From a checkpoint of a small mixture-of-experts model trained on Wikipedia.
Size: 14 layers, width 256, 54.3M parameters.
Experts: 12 experts in each of 7 layers, 480 SwiGLU neurons an expert, 1 pick a token, a softmax router.
Training: a variant of SOAP for the experts, 292M tokens, 4459 steps.
Below are experts of layer 3 (counted from 0) of a mixture-of-experts language model. Rows are named router (the router's row for the expert), gate (a neuron's input weights, with its number), up (a neuron's input weights, with its number) and show model dimensions 0-255. Each number is 128 + 32 x the weight over its row's rms, rounded and kept within 0 to 255.
Before each expert's rows: a language model's description of what the expert responds to. This comes from a sample of Wikipedia text that the model never trained on.

# expert 1
It responds to: Word-final suffixes. Suffix pieces ending a word after its stem, such as -ary in visionary, -al in ornamental, -ire in vampire, -able, -less.
router [113 123 115 117 171 143 119 125  81 154  83 123  88 135 100 119 121 132 114 154 143  74 137 161 218 198 160 154  95 156 167 177 119  89 110 184  98 123 160 104  94 137 188 122 143  28 159 116 141 176 177 109 187 145 160 144 106 127 100 158 141 140 100 137 185 134 161 151 166 123 172 162 115 139 130 138 126 141 159 118 149 178 144 171 168 123 140 145 132 140 114 134 157 163 127  71 102 133 120 110 129 106 128 110 159 123 140  64 118 161  79 112 118 178 138 186 139 146 151 114 107 127 139 116 118 148 125  88 145 140 144 128  71 128 131 179 110 138 154 147 109 153 161 132 164  93 136  78 148 138  56  84 143 204  77 151 143 188 163  93 105 100 147  98 129 164 164 172 142 193 120  67 141 136 114 107 115 181 139 126 153 173 158 131 113 138 215 118 101 180 192 145 131 155 148 124 126 141 118 132 149 134 130  85 121  72 109 197 120  92 131 141 136 124 148 127  91  96  60 158 120 122 122 177 117 174 194 152 123 117 140 112  70  49 100 174  94 120  91  67 198 168 121 136 172 153 143 136 132 112 198 105 122 130 107 130]
gate0 [ 88 138 134 101 120  91 118 161 142 159  70  94 164 104 105 146  99 103  97 129 114  84 198 131 158 119  62 143  80 128 100  84 137  95 157 133  94 109  87 128 144 107  77 146 132 125 143 118 200  98 114 135 150 158 150  82  61  96 148 155 134 154  79 126 152 155 117 101 106 113 173 146 172 148 125  95 112 162 108 150 148  79 103 161 107 152 167  84 104 104 140 112 156  92 148 157 152 102 137 167 113 138 136 132 141 125  87 126 126  80 207  92 185 122 167 190 128 140 129 152 155  99 146 112  83 111 176 100 152 119 126 135 120  43 107  95 143  46 106 104 107 121 113 166 180 146 125 151 120  96 107 111 132 188  65 121 137 150 156 108 197  62 141  87  70 154 177 119 221 130 154 138 106 111  84 120 106  97 151 150 127 147 194 145  81 146 132 171  86 169 130  47 153 149 131 136 131  80 123 132 130 104 146 145 148 101 137 168 137  99 146 150 138 159 110  96 122 117 119 168 154 124 110 107 127 190 113 113  99  84 156  61 112 150 143  88 123 130 168 137 200 100 150 106 101  64 183 136 150 153 141 192 117 190 109 102]
up0 [104 166 126  78 138 174  87 132 160 164  91 133 182 151 139 130 117  95  82 124  78 160 106 134 147  94 122 132  89 113 140  99 121 108 146 190 116 147 135 151 102 131  56 142 150 147 160 120 178  94 113  95 127 130 134 100  78  81 160 118 132  88 141 104 140 111 135 169 102  87 102 166 157 162 129 159 126 153 117 148 149 153 140 145  94  31 115 161 173 118 209 102 104  61 108 155 109 138 118 113 127 126 151 134 136 109  96 115 158  91 169  91 116 129 130 163 189 156  95 164 160 136 175 144  96 155 146 171 127 121  93  79 132 106 156 175 161 116  95 124 147 192 105 153 156 139  72  70 118 128  61 134 141  85 106 125  99 184 140 135 186  94 132 101 102 141 116 182 174  80  76 128 133  70 125 153 167 125 137 149 161 152 207 107  79 146 171 184 122 132 110 106 120 190 112 163 144 122 140 123  96 108 115 144 133 133 152 162  94 104 179  73 100 131 145  93 131 113 113 147 116 112 134 155 155 152 139 112  85 121 137 103  69  99  89  95  94 151 112  86 208  93 149  82 117  46 163 103 193 124 137 200  84 106 115  68]

# expert 3
It responds to: Short fragments, function words. Single letters and short pieces inside names and words, plus common words like be, been, well, own, same, first, would.
router [109 158 154 115 161  81 140 115  97  55 177 110 160 120 162 118 128 147 118 106 150 142 152 117 128 103 132 153  83 127 132 127 114 103 143 142 102 146  92 130 145 211 141 120 119  95 153 140 157 130 102  85 134 164 161  92  73 101  83 125 104 120 110 106  87 158 149 124 155 132 144 152 116 160 127 151 102 154 174 142 148 106 213 174 135 123  91 111 136  66 178 157 124 132 203  89 172 105  71 144 104 121 170  83 101  95 103  65 118 119 100 131  81 137 188 186 159 165 114 131 139 158  61 170 137 102  70 116 147  84 136 142 115  93 108 190 137 118  93 182 156 140 205  93 118 123 147 157 182 107 125  88 126 151 142 187 108 189 149 102 141 129 159  36 122 128 134 123 107 172 210 107  90 191 102 139 116 110 144 123 121  91 158 109 148 130 158 105 170 138 115 117 190 163 171 138 137  96  76  87 103 101 148  84 145 124 104 168  91  52 135 164 142 117 168 111 138 159 129  81 127 127 151 171 106 159 105 185 162 171 124 185  97 114  89 106  98 134 109 111 120 100 145 190  73 113 123 134 141 114 119 160 126 156 179  96]
gate0 [ 62 101 120 111  94  73 142 100 138  91 199  87 142 132  68 137 185 204 110 121 160 131 118 156 134 124 148 160 118 150 131 118 181 125  82  99 156 147  94 101 163 137 148  84 154 139 127 145 132  91 103 101 100 124 106  77 139 114 140 153 111 104 154  87 104  95 198 162 101 120 123 131  84 106 109 188 118 127  75 157  98  73 210 125 102  94  96  95 101 110 139  95 145 109 207 126 165 165 123 115 146 116 152 137  97 122 157 133 120  92 152 127  75 142 123 166 113 150 154  70  96 149 140 112 126 158  93 121 166  94 138 141 158 136 160 112 145  79  87 109 134 142 182 203 126 151  89 181 133 126 147 176 138 189 120 143 181 147 120 184 155 182  83 116 111  63 113 188  90 108 160 124 118 167 108 131 169 172 103  89  86 128 225 132 158 145 119 161 146 141 121 129 101  95  61  90 103  46 145 183 102 185 170 128 138 103 111 101 127 116 140 118 133 135 140 134 118 190 109 152 147 104 114 135 146 147 129  98 127 122 205 135 103 121 106  51 116 150 113 157 204 134 113  95 122 123 126 162 167  75 143 130 118 131 117 121]
up0 [107 159  94 121 133 180 162 102 168 117 163 172 215 105 132 125 158 144  98 131 119 170  71 122 127  80 172 150 130 152 149  80 128 148 156 147 150 117 151 119 169  51 109 114 172 108  56 177 120 109 129 123 122  95 133 111 179 147  76 115 146 110 152 119 158 151  96 146 115 153 102 126 147 150 136 127 130 179 140 117 140 116 128 126 134  90  73  94 150 125 107 101 207 124 134 132 141 133 160 128 119  81 121 169  83 151 127 116 116 131 102 107 102 149 223 155 123 112 170 176  97 179 127 120 144 153  83 104 135  62 141 158  98 114 110  74 106  91 123 167 129 139 150 122 128  68 161 248 143 103 124 105 103 180 196 101 132 125 127 125 163 175 104 115 129 144 129 107 183  72  80 119 113 109 176 142 146 170 108 101 106 105 162 147  88 107  56 109 158 147 149  97 115 130 104 157 115 147 101 135 126 172  78 176 132 131 126 102 118 127 147  72 178 133 170 117 157  83 101 109 158 104 128 166  74 157 137 120 167 133 148 104 180 149 143 155 151  53 160 136 153  88 176 157  65 117 205  90 139 116 203 160  94 106 133 116]

# expert 7
It responds to: Mid-name pieces, year digits. Word pieces continuing names or acronyms after a capital, like O-er-sted, E-CC, and middle digits of years such as 19-8-5.
router [110 122  70  69 156 142 165 194 104  86  92  48 114 108 147  97 150 146 169  31 162 134 147 129 102  90 151 128  87  44 176 140 131  94 108 172 161 163 155 117  84 159 124 124 121 135 161 140 166 126  41  77 136 153 116 124 136  98 118 103 147 136 166 113 137  96 162  98 127  74 137 142 105 124 115 148 107 133 123 170  79  86 159 144 114 161 138 113 190  53 123 154  74 196 159 117  98 157 103 124 150 133 160 116 116 160 152  81 210 162 142  92 169  85 141 165 147 143 107 112 128 188 120 216 102 124 132 127 101 109 135  95 132 141 139 214 130 135 103 137  96 132 132  86 110 122 128 172 117  78 113 148 165 137 109 192 167 118 141 180  83 103 103  99  85 153 150 140 113 129 127 118  87 131  98 151 159 130 138  57 106 159 138 134 142  70 111 181 158 129 109 142 155  73 167 134 122 113 133 139 134 111 126 160  44 127 171 142 102 141 168  93 123  94 190  88 142 104 119 119 114 156 144 138  70 106 161 135 106 141 186 137 108  98 111 134 124 117 138 162 132 167 102 147 103 113 154 117 116 134 138 110 161 132  76  60]
gate0 [151 130 115 120 150 160 123  84 135 136 133 110 152 133 171 105 142  71 137  82 126 123 170 154  63 143  80  36 154 119 122  95 179 127 100 136 117 141 119 141 108 160 108 127 176  70 102  75 161 103  93 124 154 101 122  75 127 107 126  98 112 110 111  72 104 142  95 115 146 130 178 113 151  97 117 104  84 117 104  63  82 154  88 191 149 132 176 105 110 107  72 122 122 119 116 149 119 157 114 161  90 134 136 177 151 130 107 104 127  76 175 140 149 124 158 124 116 188 186 115  70 118 116 167 144 147 129 133 104 114 111 112  97 155  94 114 142 146 175  87 137 114  90 153 213 205 124 166  63 116 177  49  56 157  64 130 148 138 157 152  85 112 133  90 145 161 126 160 109 133  91 152 121  92 177  72  92  97 135 115 146 101 117 113 159 119  60  91 135 144 114 114 126  95 153 175  93 204 112  77 121 149 162 164 155  49  94 135  99 110 152 101 115 118 166 161 103 146 144  99 129 105 145 126 111  98 103  78 129 178 102 101 149  96 170 130 146 137 102 119 175 124 119 106 213 109 176 127 109 145 142  95  80 180 119 160]
up0 [166 100 166 132 174  97 159  81 145 169  62 112 112 148 137 154 113 149 117  89 159 139 177 189 217 142 116 144 118 122 148 138 169 150 137  78 131 163 103 131 100  96  97  71 138 145 103 159 155 155 136 180 106 144 190 114 120 128 152 175 131 163 111 121  89 175 120 128 117 112 106 171 146 147 137 117 139 137  81  57 205 125 114  50  92 174 114 114  93 151 118 181  80 141 142 189 114 124 129  89  89 116 125  73 129  98 125 130 126 149 186 129  82 110 108 147 157 104 139  85 190 168 135  82 168 149 156 116  77  99 145 144 146  76 145 178 155  99 119  81 120 119 111 149 151  55  73 157 204 201  76 167 189 209 112  92 164 119 136 191  62 136 163 130 123  91 117 135 178 146 120 134 149 126 155 151 135 150 110 122 121 142 105 125 115 166 114  90 107 116 120 143 138 163 123 176  88  90 107 109  70 111 158 142 129 163  86 105 171 116 111 112 114 133 131 135 160 155 121 116 134 109 110 126 152 119 121 101  94 164 109 173 159  96 118  95 138 111 162 135 122  96 191  98 102  98 122 150 140 165 105 110 134  44 110  86]

# expert 5
It responds to: Line-initial dashes. Hyphens opening bullet list lines after a line break, plus dashes inside scores, ISBNs and year ranges, heading equals signs, opening quotes.
router [134 142 202 168 127 172 144 121 163 114 112 100 111 152 148  91 119  87 159 118 138 133  85 108 126  86 176 120 120  76 174 119 170 133 152 220 138 152  69 137 147 110 129 160 157  95 116 130 209  93 138 125 154 111 126 144  83 122 125 165 160 144 162 170 126 141  78 126 186 143 122 184  78 138 108 120 121 182 105 152 111 102 160 123 162 158 148 112 117 145 105 179 106 196 128 115 197 143 184 101  46 136 109 127 184  93 146 114 125  73 125  92 104  84 131 115 141 131 161 151 131 137  85 156 111 159  71 101 124 134 143  97 151 107 181 132  85 127 115 180 113 104 130 109 202 132 216 140 136 154  67  80 133 180 116 177 166 118 174 178 138 116 126 144 164 138 126 178 177  81 178  88 145 167  71 114 162 153 116 123 121 168 125 164 128 110 116  83 150 140 172 171 118 124 149 109 135 179 109 161 123 111 104 136 138  87  87 143 125 114 140 191 103 128 124 152 112 149  67 188 102 203 166 132 166 151 159 152 116 125 186 125 131  92 130 132 166 125  70 125 125 114 150 142 104 159 116  58 149 133 174 140 102 127 127  82]
gate0 [ 92 113 141 107  94  89 155 130 121 112 132  94 144 113 127 106 132 152 102  64 214 109  91  89 131 116 147 138 137 115 157 125 139 122 127  61  79 129 122 116 108 111 131 108 151 116 173 119 105  89 123 113 106 105 137  82 142 137 132 114 135  95 134 205 119 119  74 149  88 139 126  90 101 106  97  74 145 107  78 142 161  91  97 123  78 162 122 139 115 145  76 102  97 110 110 187 136  73 146 152 152 137 124 134 131 134 144  87  81 175 120 154 141 126 118 143 113 135 148 106 122 113 137  89 186 197 126 107 117 108 176  75 161 113  81 129 117 136 189 104  76  84  98 121  74 144 137 101 132  94 149 143 157  83  84 116 116 182 126 158  84 147 143 119 174 109 124  54  87 122 102  84 144 103  98 146 129 189  83 122  63 152  77 143 107 111 178 161 170 116 110 138 120  73 154  83 132  90  92 217 127 106 144 130 123 149 195  97 145 177 108 173 164 103 163 135 128 111 158 179  90 135  60 149 156 148 227 157  85 126 106 105 142 100 131 189 167 152 175  59 132  91 172 124  83 106  86 138  94 157 117 132  80 182 109 131]
up0 [129 104 154 115 119 103 152 139  95 112 120 105 144 126 120 147 144 138  85 121 175 148  95  90 118  91 130 137 127 114 144  97 141 158 150  54  83 152 170  85 100 119 153  88 111 123 221  79  96  86 121  92  92 139 126  59 193 132 158 141 106  94 126 211  96 141  93 150  66 174 107 145 123 125 111  53 168 124  61 147 195 110 109 115  94 111 145 114 108 103  84 151  98  89 124 178 180  68 163 122 137 133 111 165 134 152 126  79 146 178  99 171 127 104 119 121 111 140 143 134 119 114 119  82 122 199 107 112  89 134 173 107 147 139  80 161  76 138 184 140  96 122 122  92 157 150 125 110 130 102 167 125 148  72  72 147 158 157 115 124 118 163 168 111 154 123  80 114  41 131 120  56 140  98 149 178 106 158 112 106  66 126  76 118 114 133 149 157 194 148 112 121 104  76 143  75 172 136 147 202 148 102 122 146 111 115 186 127 155 137 177 164 146 131 165 168 115 142 141 149  94 113  67 151 110 116 184 119  53 140 123 140 131 120 133 161 149 143 172  98 140 110 120 125  65 112 128  83 141 162 106 129 119 144  62 127]